Below are experts of layer 6 (counted from 0) of a mixture-of-experts language model. Rows are named router (the router's row for the expert), gate (a neuron's input weights, with its number), up (a neuron's input weights, with its number) and show model dimensions 0-127. Each number is 500 + 50 x the weight over its row's rms, rounded and kept within 0 to 999. Numbers have three digits each.
Before each expert's rows: a language model's description of what the expert responds to. This comes from a sample of Wikipedia text that the model never trained on.

# expert 30
Description: Subject nouns before verbs
router:448444450611522447537567551466463553519495560471430443473447524595405494521506584485502459486469502526423518494549554564599498522528355461488441504536580447488530510485396451464407467541478628548504406468461585490492496536536440479471444420516520465560459426529471537515483505368491525451563499507571443510497425501447499482533518515548481443503478444530521511493528515567434556421526
gate0:498492461465501569453544501496495614513561519472550527445520536492376561429464549518487528482576591438480545521557564482513432476506509583548482569494512438440492458389449479516445541505564540463506501482487525510430505407468454474506422461402500399585546493493558551529533518482459490488571464486443391578392421551485520484590501533492571492532487602486458482596544499570452470537438
up0:606522461538552550521419469492498510556482477533564568459550474505482512488527455475482539483518564508560544512460532452411507568552517544483437556459421483555496469461494452433609495504461547525519501496516473531389485453479467531445377555300505516478504513514596406515505466486460499491552503415451521541514476579405477449464467525458557501561605440468470536541495575496610548527466
gate1:470496550562565569441527489407444495493518530439569568483493471509538428500594430493442468492453478507485476507505491488552523474571497567506401528548475549457520560429505577479452457535563455551537511435478469592465480528394578546533484538629508439486461590500513455582559364489404413505519464491564515459498458471499524530564500437507482454446427564525520428536622433545489512478480
up1:482439446505516452495526490470588449478344456544452546519466546539508461491535432472573535599505559474478483430492527463490385498505442455484494512499495517437547519534517460491514431597440451531400446487446459460514539578509480492545519488549542539572527431492594440587571556482540427600455585565460439527504502509549533552534452487487502532536551406495412629419456527511545544487488
gate2:463508537512632459584482481541455627474523453507593473464478526556394532473519485492505504483487485487482566477506499517482455419580516507450532636484475529434513470489516523465466538554371490467544522572559503494518471564557479462558390496408536469515580483529536477461598537426404620463530498519435489445443432563487507480506457504555479453494545498520437389488519431478559568512477
up2:462465490557544496463418569454517487527467503487418506498359509547550528540455552551449603541410503470546507460537486517620535569522463533560547470501505454488419405441458591539428474494577504479525464463486419432626435404476547509614524550506465458574513559484512467508545441533526563512486442532472495488498440498600462476502512467443506484517489490488504416562608488438464563539470
gate3:559553527553465463466604488521466504454510594463520456513476534441512425508539528453452416480476541589401346417498546494525574548365403483481524420522537436587507486448529516499414571503555443448480427457440445589432451515479496537495537543529493528470537463459517499548477543538554570465473520476518448493492512632513533501602477494518446514537523527496519526571489498556535474566427
up3:519461539491540497578616546521515557559625533556510496505488515451545445501449439450489463523499493529463475550571527464557428475431499421562604504450529532387492399469428420470513499449538534430450404520485526486524397547473550472486538461501478501509433491488417465519461591477401509563461498467498446579517447557535399479524475588548566541561582531545459539514524513516531412464542
gate4:558413591474510461607522525485513475490477542456511480511424420510499589465524519457497520439527564558423483565588543544569545470501481465510480529557553536567553488522547444470458611446424464576463418451428504517562480443462536551479544509557451438484483480399458527624556432443461450465449485588469503446443487492516506548475550521463526472445540420441448535615533560438469531459549
up4:533511518525624566495497547479367429429502490414460524591343489498475539468519467448512520388570494442498505512490475512434360474522530529526473515550436569524481629455553467513543471487422504518540558507475472518496474500505595573535503508587453461470488557490499546485636475420469547470455469498510481507484489422546505546504504598557545528485482535481481467478518568424497429507541
gate5:539421478487425553539481552432428520515517523490418449493504484507556550468471495496503539599428451586481434518528504525472481516614546577588458405497475615451482417418445432492505516500602525465668427444466465526414607449459483562538499501571554477501406442443508522509504504413570496514454453548482500469537468486451533507527448489477543506499453486559544559543528522480510542524554
up5:421439498575524485647509508579479441462496474513508498477418334461489547513541402413464511525533519566470509510474504457508429488492584443513448534568510504522542465483546482523522483588509609608612479497399525548508421483484545498586451471549519551400488464456436485505475541459489534504510583519482494547508522476515529430520468568467473570517567489446544429475482481554539397491455
gate6:436510449522542492538501511484551443454462537473507524522443513569435574497540572484561413507532490632463420482481419476552557526426497388547524518486503567520550426539567537487511465600491530473480427535384457435504451503439446492612428545471483463468488534573551424525519501554511553461558446560419492508470470462387553457528469559464448500511543465563495479555550450579446581567502
up6:505395438642460398475499541502459465461473472541410498505512433464458560528473472439482557541484517485533481480513496533513523458517529556399524489450493443533507415450552484640547516610487445462497480518493562546512480543557473502497500458519560510430583513505472570508551441506605460481401556474549410493549491588518517427540566470562423460606382512450473545523482484513570475511533
gate7:457527460532488509488449498524412544419440493492479522646461572459509467555535538489465515522466498444445470502475475481474464534498491539481499454431450550559507560479473523544549511457500496413483459439480431553442382580568539590550590420571597472488444421563527542521474520482579429484483501477473449440525618566421529527587584501594515527497517529514462458458436461580535485555412
up7:377498458499405483447483589391431519493535587413544530506593513504555542441466514496463530466479486497525522456596559441530433466396432473445524497511398450578525416571531528515464555545555561568485501538471516456551564463567453435475569513496523519509510512536473475465418438557564440513523537443453627485516559480547559460540475497467418542585499444497493474468503534470508489596501
gate8:630528554470522428516500528464515585510454497501501489646433609485550559539532454520569408552571551530483419510534439610483426528524428467479469380458460514556452422461460430571460551458505524571445531557468580457504515491469508548427499480529469483472500429537452502508530446477444518559444419479492487562470488550555489480482483482462462431568442536575510509570562527430565466465495
up8:447432524544402471520388500591570515507518455539526469504507481432398555525560640459525494433529503470400496576489524550454489502426500494474630376498493550562428573470521512383512527468458514422467456538519506501532513451470521596447580545597453424496453523505478561509521564466525417486471460451436520485457536509491509499494540531500534567525465568514484479539529432593540495530489
gate9:506510546576400443489556489462573524487419437524551473477450457515443518505432489521454564435524528470483521505503511397513535606544479489469551473535599566379619457575488468454454464492423470552487401597519497514528536448511518505511536571561492435508437511486509482466514564432508560483417639428480535499500408516514561471509515557470525521524430436492423475484519592565520576458494
up9:564494415516448576455479524518493447534530503433388492503533446500564475544426389517421517489494563388518535455563489427521424563516589538394571553428516486523422625500597494467468428490560501545454555456513437517515478575512567523547478572488405454522473506470486531354469558506518511470472586492525521484526478547457580561448477532507503566508453514449445542540498508521530505534485
gate10:542457423556530472556583487491483523500448504441530438585485642563504554574515518513587485537463504537429443525528456461418404460453368482535500523486597502556501499541480439488421484543560507494462463485469542469537480519463367502556602498495540529490444476471497541447521516492571405448542524509526473556442431463432600502564582436505563493464508482497518418593515468523534526481421
up10:472524529386456402420507511514577572573461475477455513550593525540481488513476445485527543568475527494465551503536379477533559556525553473449517432487478474512504490552563549500520561548426518407544434478512441458530491453508528463515477534524416502440455481511520513494514436605465559636506513462425594476609422471500442538470479471449435576530478639534483552552532482435451468445489
gate11:586512420543478525561514489473420589503530506485541465414382523555434510455501513525454473490534436527511504475483542509532501456542426450531387590600559492430493469545501542458412565450540606485577520447458519414416500460468447587529479498443574558536483542463563534454370493436503512483547511435580463580552507575495498424531490516492505484477481433439479530584535483519498571544516
up11:407452484452518513545472433545515515558481521542523614489532535547376491519536402492542434501534542575546541553425506496413560504480455557568514499534444480510468492413563493478578575536379496541527478581488515557505464522489496519559456471501533328471592475451584429490538547482477449484468408517473437436518482526602541437497536498480467489518553576457521458488476513485482581429457
gate12:503558435589593586519532510498581488527477499468484544540568558512439485522476418396569469522375569578549479529469490474576545517510484479508563482533390595450415514451563466488496470526509524537565445451443475497526492466489498462467562426503564599434469495428465447479420457487507454496467613529392524458559490532493484436537405524540539469413461468507454565514520592506526551481510
up12:389464477495507534486493438459523515402480456478410529475533543520501578428499544639479548465506460493536521398511530548516540418457411517530533433535530449530477587552518459445566515601504509540406533442508501545497460560577510492428447477495476478469421569470456485465461494471518460567530480499528527507459431500549569546443466513601510525564515469611486611457516486532582387558438
gate13:513424484526517487558441533514423416516487512386470475605529577642540465489467456497591547523521531478530468526482460533514539559624390399477529574549603548550496458458372520483432476494437511479434544534496563465479452449445507517432487623514459518454557477514425520502503534480499473485538482403516566474549481513485491542487453481503486554529519503602453530531444443491508564494437
up13:339500475500476464457523471547582498429479537500444445535494563497504516569573514536490497519498453558416475425479513522503460501553460439457580564512548507486393431499401505627559525473507492487562454483525594549419505502606505623432489601461545523511455527538471553544355531487502498492525456552483509548434504537486522423529532536463500541483475553492499433457550467416429545492510
gate14:393435555526454514463500513529378587581570466558454422493507497529463461466536513525567497500453488519412487486490460524571553541501424521528477467520506495402425319422560496562517514532579528490558527469553465478472524495547475570485472523492513424641480502579410468540507541395541544413522535418551463555477538503516514496501479542576477537509465433465526472461480494534528579540493
up14:656526532544476468491477518511545538546578539565511535503497506459532502559484446460461526552501464505522401522582588514543517497509413520478456469458458452514505505499591475553495504412408334538462410489412483499608481475398482519514534546470476450465505447592523546557463502578473485591458433520425572457522470450479481450500533451430426554560482539609479496559543488494487471495500
gate15:522527472432560502531540490436436587484498454488605438417348523506553493398491441500561519542539552518376539540483491421480448532552476533445504506513375528497470522506445570529504527529509479476458488516404560492621560499543499481442489519570524589543380413479510480528431464429538448545506556478530522489493558572464504557429548546516471533454440540529507489559505483536552550423513
up15:469426517474483524559516520445474468555439405464497525491455444643600538519509590510444534515520497593590460526494499563492478496456554499541483486523485494545523498471612521487438602473440538477456427433433490521518414499524474529440488443439452450465497497436517518472532552388464529483550462508463569430548554615517478508492623529513502521402553463419578475450587437522559482474533
gate16:557504416575450462462579483528562492543469458515549420498390485495511466466426587532514441542476471527508433576538478463536571550567376547466478618503553530532556440473475522538378541508529575539508470471554514443498448454505518599409512614502471486508502452577508448475495459568456426523485557471453472505546472515494444520455493540438460465509465526479541376514510597552438535483569
up16:561637537539513555495499450440471426481494498449549500420469555451471401475512530430509518579544514549624530455422477497431427546523576480441608567503545473553518478460438529535437535450482495537485542586551527498496480600549556528501402532472430552555488492464566519443515521547499535531401472473418524541480475487477504471483481515437462476601572531398499425491400532427475499502511
gate17:473585492507576504456493505564563583532549502446481465385496532456507460547512462506486518554505566564441493528411467442440538547521606510474524361510452451517538528474511421513487511406486419494442547501492548516479556514452461566520519481469603452528508402487552521513463500473504479509567598526545470490512522536385530437434468562502548470456433374515467521438523547470525652500565
up17:505406480507586466409449441547497450443501500499481514526520465461493460591540549438456551447575451473362491413448424566502556456512598436599532565454609473528579488462388539547452516519411506547483488490513576503442551504466538489499476411552587525483572544544497511522499465616467484432536518485571474478627515474456502491453511550466473481500503455549444493537463538499506527560479
gate18:451575488469517370606484477526476530515508526465495483542381556463511566533502553563417511484515471512463545467514539438536520521521451521457588521456495466513510425379371534520484473588499511439499525410359588500546478560498482526555572452560485532493510529506485497560566462496449543610455482582406492512540445556500511494468461517478480462522562513538419490501548484417508586408520
up18:498511454415515495479606471506544589517466447427533483433605575490417561547564514470446543604602512442463498459569463493538571529422491492482402467482525544416455487545490475549540528551532464484426420520456451455484465494483494534503514599564502543489476533599442495515506520538511559550497556511496471574387395485442501487480426425482466593490539438503461466572523444448518599500499
gate19:538562508500481448539506505613424446503479481491522496432492530465448475535587460475519508499449497539486477542544529509564480487611552429516478521582455463435502543537552504544414503530514502504565565492415512488554499537403568516520475509480459585621481471541507485512455591502354445443556450435485532583498368495516385431506471454481487479516575555557386455535524534523418486545469
up19:499460510540523438484526526538535565546449506538482567557503491600413468381530465473395536464454433463453438460462521562525525468550539497506488384487447430633496397525424532459525534456448486521430446517532546485496466475575496542517501537504450438482540529518483525543584505472577516531555451584425598413495523570479620464529443472518520591508516501513547490434501459505508491402587
gate20:498546508508536566479523538514471380462465530482465464460488493433493489455456419456388541468469485562454463498484495497454451503528500501493480511486481550548549602477485484503518476540499556500508468467478596523565436610541417481529482482406538721570586514471449484449513500529597568521535515571432557393456477414448548527516451470583521548480412444521527474519480579500533536491480
up20:463574461538499484440533605478443486496478483575462572504533420417471482571441501511537516505501556458527413480425471482473489478520466536497639582439468507610493415439553548391517461469418443529540435542425532576488374480521488484458534502521453534473582580538503471395461475533535541575533462562478585495489523530574503489545517574504439571535449461485583479426490530460502517500490
gate21:492488468438551509523492492554465537482514487535517438470480558535467471522536502569417556578422557567457412519478482493472623550473510449468551395595487491381550557451385476504447497516458459508434469463488619594444473496529524498493570500547535501452487501511514522434578452559518519489550468478411427474543497549442458531528474486497510472558533534486387470483543594489610453452623
up21:396474509516496470455515488557464455503508543538536462519443522625486526410437515430524425470502432528468624478612441500407417492533496479510485509441540526616455469524429443449548474524555536609474509520518514530514558479473463541528412435461577490523508534535410446557409447401468560544596420522491543451574492523517539489556521458414571516467511469495526474508519565537557496521554
gate22:594398517524495549547444461476560567487645562565532475457452479503540463461522419472492497495441527494530597481441452464479520498515562416534498531534557504468541547528558448581436576507492556422483505506447483487509513481512412535568450420469515551527505435545500517523463594517537612418488436498493529443405539498426481478524432522489400430536547491442514430551442450609518577496460
up22:501548471447602466580478438493578482439397531430551548465425382539556535516557484453470541545544467586584430487470487609456493457486583456425465464564528476560521517409483432574467524463550523555527454584431546471474395445479507612511479568494491505556485552549498501559511478452598530425447471470518548526492486529480536530520471536505492456460472394457486466495536418569493488538510
gate23:519503551539509516556425582571539524507460427560493434427537530554471452463480501483510507543445589543476489581565447539507435466563505493540381593425487505471481545486486515586512563528505534571472471460564414498563477475438430473482426442457565538488377509463455528547518429387567496512592510557508441501408508452480546566474474502523481523433580480495486495442589388463527555527540
up23:415438427498586635527488511485542530548536520516542412547407436490470534561590542560518544409475535501480554515550548498503553421574451521538584424484571445463437429550484547478532443462545488513526546516481511454481429446415522511493518590451470400550486434463502490461475423455482529473442506461441593494561503602518523470509522560583545487495543502412500466552475515441423565448504
gate24:517485441511492588455547466431519473547533560502543465485469553446586527477504518495532494489478503523546502586603546497514394443574405499546444548406529402512539535516511531448474486497461522452524462567469498427496424546457329452551486486432541506433557507522543534484481608493494525450586470577492418523513486482498596510376528417545542455494602472489560458439528539462526491546472
up24:562478521516494511532466581547603515512573380496448448540460461544539459504459454519540489503579487517514547483508534528511532607445549506440466473386495490472625439435519466504515472587524507507467463490532537453483510499479553528442515527511414512459564512510500495559511468565474410581488524499364507551494518528460560573498467639398537376421495551456381430519524471490505454477503
gate25:466525475579524479498524496651427539455475521527507504493471507520502495423473542418506425519477539602487514471453375390419504480642491477560510457484476503524534459492479535463575508469534492540463446456482489554546502385564439533429525429471486489419509455562484540404502466487533548549580620581490470490451473547449583478544540462506473486459532574585484469505510562501471607512480
up25:450534495538455573481447565491522561465515493502521375433433460577505600513488545624554504564357421508505488543569469533543391519528533486597519499542491565526461549449470549540478488516519555392440478456472441515480523494555426390484518584515525539424555530478525513483553540484521438507414537508526536512458546442475409568422492488486473527600436488451479520474481493500460562436538
gate26:631467546468497471513529496448458554501464471497539502434465489517405532542533520459593500360571570539480517544499457475527550457548525580518476532581539523467424439468456442493509545480571404522493547503419468531412568486464513598509482494547438456558522531491513477439526469521468454405432519531479459507449508582471415408498532492425509535527488497418572587487516593594561572438467
up26:494531482436440438576571535520442522571437334551541557447528517525506430508558467474473529541425501543514522493519524421470419498448596443494607515440527464591420628496538577576444530541439524490540447505493549454525440504548416492520407403510502481542479554531491516484569497448438563427472449528544506525502516511462473489500499542567545513497535475455505467472407476574461463561574
gate27:360448460557502386575524455443506562542498518470472456467497464547426463441564484610493530470535500424491438476526439528531529576540484420470391445499546505417538482500539465556466433515547506478479480550512538455573527535469461525455445411639534539526463518550488628486510561436509505489575449480516516544469496495532486468507444485536452523549562594579586434480522451563455449543539
up27:498532498554483583555441508478524486473480519471414508448578457498418410459544425594487465477500568520655537458435505520506629473459448541541443384515492501469584465398543524445413545489457489485473547496483458428519586483423427452475493440461488474443488563462539485487525510507495487529512510561534486573587409500469481503534434589525520550549518520497530529464538601522462601496562
gate28:401486483532424440552484467525556482552523486538461450485530592648394493539477452507506522478490493486429492505480503568534502552490416522459492534583506508502465627508460486572435514522507543560455386533553586468581512586585502491503558453561524502558443527544419498487496512344512416471466487534549474471485469461458522447531560576483454553437510475553537425453467405516474499461529
up28:537499566462406442491460482521484496483574430572535483555512450483494500437558468523540471485583499533566419513504489455492484455567536442528442418425468476480516356505486490426418601442519534458449570534528477535555545630434542477429463489497471518447564501474554513570509536541508466434524476532437514572443419496529528524464416589527550520626518510438454535520605574545518470492453
gate29:466445585508561431613564481514470589402485435546599444470564484509444515543539497439540494504526507539471492446525402541506436501479495522511448532440526540508471459492531473522358478465519587477528446450444492483438546503585567558404564505530538525505468393526410535455524549498497448447467537426499484608502466486496481527433518562572524454385479499510533545569514595471519460550564
up29:451483420467486415489551498448495588516493497441507414528400479556613377568416483498510496506449482543525501512488495531555496494472506510514426517369574539502475427580549467489465555509605445464464504457481583597489524438400533531493535542471495518574601429573482507472450543520548504482548452476485400469538485531527527523578526475602479504553514462464508461537514616523416500504445
gate30:491415614586511475517478551509447522446527560459504558480516487655520534445475628506471366549450526431538487510519468591508418499483597457535530471482464478505499448408415422505503546513436556542484434469510545534459635502531501446513472554532430497515437429435472531488531539493494466431532423525543521508516498479579503496577571506566511521488442478550529436462519455424542432500517
up30:512438530563427476503559474476406413472459472422435504458593534487466584470461569511504445462601503510536473501506510547512419564486610467531537479525422519500504485487500487419507512423431540510570465497490550502491484512537567545530438557508482493435502503489439511382608495469494537477609536404513546547527463587482462483413598489553435501554449447627503519445541592424546508503486
gate31:597442535479611404542545445450485461510526495474438535525415600451445530501528517555456592508580523544505452502498496574476450499516546433475328516472442466496569552478559487513518518476509476495478504467510469555441483533416523518483548428666530460527523514476523461543488517441533557534522587526494523428465417490482468534439505558539426475547542565508485514451450423528465394584485
up31:401555572553401538466443551540464528580527485469542523512564359500570544465489506491521448460435492446487533501550490514544602494443489481521607493479546523512454402537428485505388537485545566477498476594568536420527518468517420570544450582365523512457426453519522467504581495528480500458375455455516480569522486526516473550520536459496536457424467466469539451549553546499539547486509
gate32:527421538536506560484525531509355589478541455528575455532522557378476557539537598521494521460543416456457422552480447467467501574494463508507593487482525464504498509587534500543472426517460528456604480484471438469560502601541478499499603479490448556594440480571549476573477422406501505518512500503462432493501369485472555521490556449533467519426574522514460443446519496525458509524411
up32:512495432493570397416515552490448548488499580522533442591539506536455491493547443529424582524511449633494450518451486565425540565517502579555507461597475441461420495538530524585593508443479489535515513536513467481503502581436542426457498453419416416436451510545537473575477541403476485464552486493394488434513484575541498456503490569529539482592472441583492501475517522496525434438523
gate33:421439544613530424446530590558442520534562523525512504537518531611479472522460537564456579475528501600535462578465518509486436515552378437478539483553534515520472527518476496525501565452448449529613399480476539509579459431592444591492502431481470445477424517478586496458496433438473460501473520556539469395528508423480422547588521535482447481413531522483439457531481490486534463505544
up33:448421520472563470529544554539472496426488509463544467504438504452510502577498516501615590507597523499506538511472508517510459460468390573463555505459496527464533463466462596450459518520450515536498512572529550636525472571530568503552447437487486435522476509527471455497419598608532578562569447543393476494466467513434467445462524432480419473581510435460468486538440386507565507417529
gate34:553425504531517446487531511481516460533451575430523497581512472560409492490479420480549501519494597515522517470429522434489471532524475553539547595472541556511509462534509430493443589545477488543468380541439521497594494476458569501510586495442461395468491463455485428583497498322524516514546474567460400521568409583513590448564458520510455522533558505528458523545502525437498515511420
up34:460502637553482386543454535519547525477406498501478415512539497576501593451467522516469550544529541453477520463449506489389464553442567484463510568545508451634524504474561518501450559439471493469479475605545481543503435566516417437416499518436531461455515519424551543443561565537537453512513466461517493585465473477535501560520349529446528525589512525443481474419558467448503526509502
gate35:440544485576453559581549539469496541486480547489597504517463557477438548477552534411552537495568473565556548494412554524518506453581498524452521456575445555571512477495457470558479546433448572456506493574447517503558475446503558394425459488502506489419493405484456472487478462507533561441489573521605402443503506516450418531419524493488593413535442529532450375513474476446576499543538
up35:458494527533518548465490545599563481540523568524471478504405456427530527486493437478478491484587437472398573469497493492473493470507475547455514482598533436507495525520428479528447545478564542487547577540487494537566514479395473500517448424573476478535486523430468513461518568540455547458511433405483463476555529404513604397580495524553486576547461468498632398498393505550499534603433
gate36:402528497556438544500494603533526450529456493494485379499527381630485491531494550522500444476412447452443512445542508517506554536501414551509575471551563518527429503586416517520382463520493640495512417563525565452563510498576479514467419504393538584504439502555464533453537495477438482459468418485543523558515527504492519558480500483484559519485431438511565489514532547518455534446534
up36:610407482457522439485435450439515563566496518487533593522398460460474512431498563542499575511531553572485460501465530549452501496547573457500439448513502505461567448489461492449402551498561584472553516462518552551341499410478531625438561449542568474460511476454541489529537495418563556511507507552499510500489444464512514479476581502477444492485570576443525586554499470454412417500498
gate37:370542371471559502525510465545502501460496472538541458518500517588396545479475566518524531516492492521488513439506444501579453462482465473520406555535563478442576575545459505553371555545538590509486426464551487488472491596486479538449562389526561534547449481520503496415521542417515480399430504494542492446517493536538502466554535608558507436427469462515514434479612473565471469527519
up37:530501521513538470434521533449473381558524496466473476535552466536456448560451508612433557472648466531449522532516491556533509523498484514391534426500505577567439508492496489569473440477567585484478435593497550463470487538542527501463497490581565544459325549533495553410533508478516493460612535454519469478517469611516498573472493527447493501481469433501493469488470359476448471491498
gate38:474402562514444465421591535423532450467476522516513507494493457568512566509539523618600497502535442535539492527503574499452401553462417497557551493556480484466402477470543485523474528520408483570569456529484467477530498487623505435513565478479585518447457468415485477397535499445481561520455425578468426502509404541552453434497474500555546547461486419504533514461537477521593611511532
up38:509507436524521492570496489530529475399541552536479450466424469476445506586434515477608517432513554508495529562462474429477437464493403466505569581448603511477552561571548521557569421522406357527447445431432536596529566508464470477474554441457520549470530484557522561472430482528557494540504533449481446534522452557514536579534497459536435539533566539461421498532447479437496571498422
gate39:477470475589473465524593537485541404488490495500504551565490446561462480576469546474527493557410522525425557499527522506523511505452424556513461502474497564538507490391519548554483459484459511525517400497349606534538508555438503535401525469615547521492485481421462517477454554440483460529579581576476455442523490581379451484519472502506487568405472489500609494441504502524504530423574
up39:573387481563513456510507500513531489403549479425447552518454468499503434556375542456455500451526516594471508489474440575463546573552605531470432491480468475518514467434525392550542502486486434483548457508471492441481496440399519515539548602486505510470490448435568490526491517473608500538540500479448516554559489615487476552506346527501515488469476507471530512517489632516607476561527
gate40:583430536601594557498458466492498527511491460432437517388508587467483404517491597451471522604585587550439579560508418520466488502465441576477545450519448449465458545515498539502452490458449446492454403538540489466519515462499445548485573477553505435516474493486505471537337481511473450469580483560497508507588442560422518544541481552514498505552457566452489492482491574469563513566463
up40:515544524473543571562451575388493483523523437566466504479578438537562511488559462540409489481456459497481522451581494509558532468547605533445466534462440465520508515520431417539463463587423589464484443478502524524484466466534430483487513571410376567384453555471509538502490555490540519428473502513525521434549476466542518531536536524424514535544523467460551410486554395643467518497569
gate41:468459531470529486539512535382530485487512515516471445426479606537415456520581445552545500473580573572478523492525474555555510551550467399455419477619477530442494421551515511505470519549492526410501489562484478514450492401484488517465505514502519412434606569415547515516576503469594457512560498416513498535456550539485398394525475599560510432531497481485470546526577524487439523443447
up41:518504493382498403477509537469496615513490504399571457533484415530537488465598414431511526565444495439513442590567479522550535477517512517526508467466504543442496471602477485569530440526487540555490514541538453488504525541505563571481598536542493438482557477534544465531493425631420415438459536478536487450390407477473590508468504436533483545466575558524453483513526465555432486485419
gate42:524540439491422467504508486456478480481447449504413496526476449681551474483492520527542468474468465560551467493465637495542549588481465506418445560571446536476495572479411454574482406494549579554440449528428536489461499549578490422546410513537599452411468584468494510468496520404491506584485501487483470559580535595529532494541528504490518431457450450481512503488543521480495527456563
up42:521351550582545575534518552467525510542534557518436527515422435568523543556531515493450516500503515484554465541554467496467518509476441535503465467490510481492490413491500547479493592491424554495552400527486613564552507436494452515570485449418523436518468419550537403536591455476428507459541434483425453541489519455520520412431466528464544578509488519587420461661536483437480511473491
gate43:490417498537551536413568483447519544570573534512511484590432610560480551475472498473544485441486517426476460592526487471469413518524431459598452556457541503471397514419549525505376464514484584529468518532431611481493490563458478574522483472556534507477453503427554555492576517410529482462502542452578451471459438537537493482490508413453504495422532531482502412530573540580539543486422
up43:454532508488502516467600553510525469492474421423508544506528577496521426499499456424501523530494477524540524460469487494415490437473525340489637486481546491572513559432581529555589564436427386528508436485515422461574593467514513487444502512525526538433552506562393525524508521459525457514542502498619564473458425516445521546525474525484422573526526494493485505420430591497534456460551
gate44:558377440446579411515562469519513559500411466435425506509485503526396502493539596522476521479493595418405501492558463493565518505553507384501531511600513487491422476466518562485484444507493494468443448462493472539552496473553550547484527536440537531514566489555544419475553501503555537459482568463559502446588535396496536434541503476509497508516386477526435438482654520581519533494503
up44:514426506550583443454582530470540559529476497544416585575488400479504503509486500506511431528557575525348464507526447527566521534510447545452565543489546558493452495511570508498609536493470509618567505465473511475488492459447563523430537483390481593490525466478421435547440515523500491563540527492414476546451497478404435432490521488587449462491430471486485540561586497534403435492486
gate45:503473455498495601493584505504463530400520578506561475559459494490441433538511521498570543546493362532542561500570548521468501550464537492491472501511445434438581403447516513496402497551470489421492479494547545544474447479587541472485454503478512515521579421463614431471555592526524396419427450512511529478528497445532537570419485471530474457527399490539493435438574575552524521586471
up45:563350495453533528499497422494503520636530451527506495442482484479459576464386478574643444511496520505561485554491514410471479539465539533492484436471565476522534533390481510411554532521582499460521491558398548484535608396475390527475497549521526439511502471469578460467527461477554472483437498475484485521445497540547571458507535545528535572473546515540538464506564486477422561433485
gate46:380494518488549536541513410494569519496466592516483548451550449603497449488537553453502462500448500512446509478569482483540513474463449416542621589518436423528483497467486458478517466552518516511447490432531615491467511584511561534439485475603355495526467412489502452612520479446558577447441516395553456513465477506535460425546479565546539539537513581533480443512514486496423480493545
up46:540485608525505467465519422468491447448446574432593483517493456466421561540544542473504552447525575446491486578522616457469519468437581430472518466576476492499574613452511467540497450511420480476408547439588519483466550530504477555441517446577436466448462457502550509566521480475465450440374492503570474486446463512493537549595513462484497516602505554459502463450439569528494585515574
gate47:470462553551589470599546498459420546567550442482440553466426624558415525491548503481544548478460536503458503572558426585511473485468490550560544589426510513553457469480475490433458544523553411544549465540574476410559522414489543389434446500475558502502441532478545500504433480447486535509542553548442457566473384538454479525517471464521546535515525418403470527552551487478449521438494
up47:506509544471456580460602372570531499390460544502558408481427475479562555480526497465488451565524527527512451576478448479567503512495492452480417514438547489468476455493490531498438616541559486466530536511527522475474568450427557469556524470472557442622505416424482487436455581493537520525453475552493523494539615531428516463500428495688505506463433475511516553501531445493478508499484
gate48:544472400517428512511483552502561530536511605626544457432492491465416522485430528521471439503465536458489457552412587527498504534582429545434548579494563493505458488535552504530460421566467509528522521476442487517424520426488478579571458496567571447582515485462485426486448540457585406489532447510486378546532505463583544450571461394504462502529480531524450450446578542478543556505463
up48:488413499498571463517487479516509520475411514516527515414421533519554523545502590381451494580622463540484488583510489583603516431534558440460395501479487514500473556493497552476591459595508519455435503482438502510532504499508441481540512552536464488539529484416475547408497513518490576499498459511474377466565411497515490432499454488541550535547400461486449495467464600561545581572421
gate49:515502446490519528493530521454329578519504439564515411481489543483517542420563547535518527477451527530467524437485502471460478506498504495537468549480507471388540442523481502542507512507599510441544577475525533479502485565505461540442423429435529596572467498552536504565408479360506571406485534498577432563470467477387497580509513479462467566417522573577567543494531499518506429584470
up49:503540643521469443478563482578457460496450499566546514504532517500570528462483516495454470510460490452600561499471535539453460480483477479438527528483514546546589458376536436558559461512468350472456469421412469464602514539378503520502556484519391424452498590461493420512481502556482513528482513490519536469454520432521523445492512520550452539598523546559469604478525488485472595571469
gate50:591547437565574515460512406544453496493525543526487432508486524589458428528544512564471418502522517427543520473517474435518604565475430466487461505431480401464501447437531482435477476417630599461564511520533579467568457589499472497467485509529509481500539547488544473464485461414583568462451537553490449529512419462514563492502562565522467529541577527536395485460439461525440591466432
up50:564437507529449624436390449498519436476460442469494515552559490433510451528466465455491458595469451468574417455509397541547509491535490571554457484548467521466493507459528520515430502487443594549474407517492562466437560501426534544542462489551455557535548494479536493502517547471443407608510445447569521552535482582528572375609496538544463555537520426485484475540516563465471523568459
gate51:521430488566497506552490550433439479539551546524492473381496541524433507612439430450506484569496484554367476584522452494525502487528509505560506478489537595518448447500561524589534467551597459469460504378512464518502623537540446485505589425502473446485498472536498492427519530535518444467413549496485542548410434536479498432466613530498457437555437460444552527477559602516486488476499
up51:504404484524434529550482562494487457510538455517437508421442482448528518497540538512457515503458574443447468379478549443464519508487463472492520444499548508457493562497560559523514617517486469587447521549517509537576516478470558422526425469551436574544484424526509493404539502565518542522529596510586672462548518416482530533560501453513419532495469469454583444476517394520455562466402
gate52:467480471456552419395465497538482480484505457551586454552532488558461443590505551463526516486510438493463508402515544461506520520521461536499642589562583466538506560549444570532369484525569591531494451533489546554489539553505536507415579524511382503465494470477389480483468560561500549409474511515518509598457444527537521472496537410500420450477568546482469466450474498453505399477508
up52:537547493526490455535565497476488626508512458473476509483548584596395534492529418434504459483484513490516516565575441527550490416484467575438477421452510549459553406561513535535571462493444533390518580514443552461549573519441525535399535449442499533477527489541543505582482528566527456455536456546442482572489350471454499496483441495510542542403413613441510542526473494487495491488533
gate53:421506544534437485450453455475500585482726570571493472465525608595469539501506550516542496466506481404432478528491473542467494515534491512469569567617426471505474556517550481507472522518427488452374501477414540482458505436573493553543566467427484514470450516486509480460518558477475524475483458531564504528467401506486565469491472490445414444485538571559569487467510475558446555514467
up53:519489635486543472466608501490383483547522562454485506556479543574434536422521496460511493558402572485502504605506471452473513547463442509564564520517545495443534376509454395553472479501469513492421512505536476488549555541425513585617581393442483539478566440500489493452554549481488399570495479447500483478519481453497522470545557498525484562550483488419471575531423455520520479473424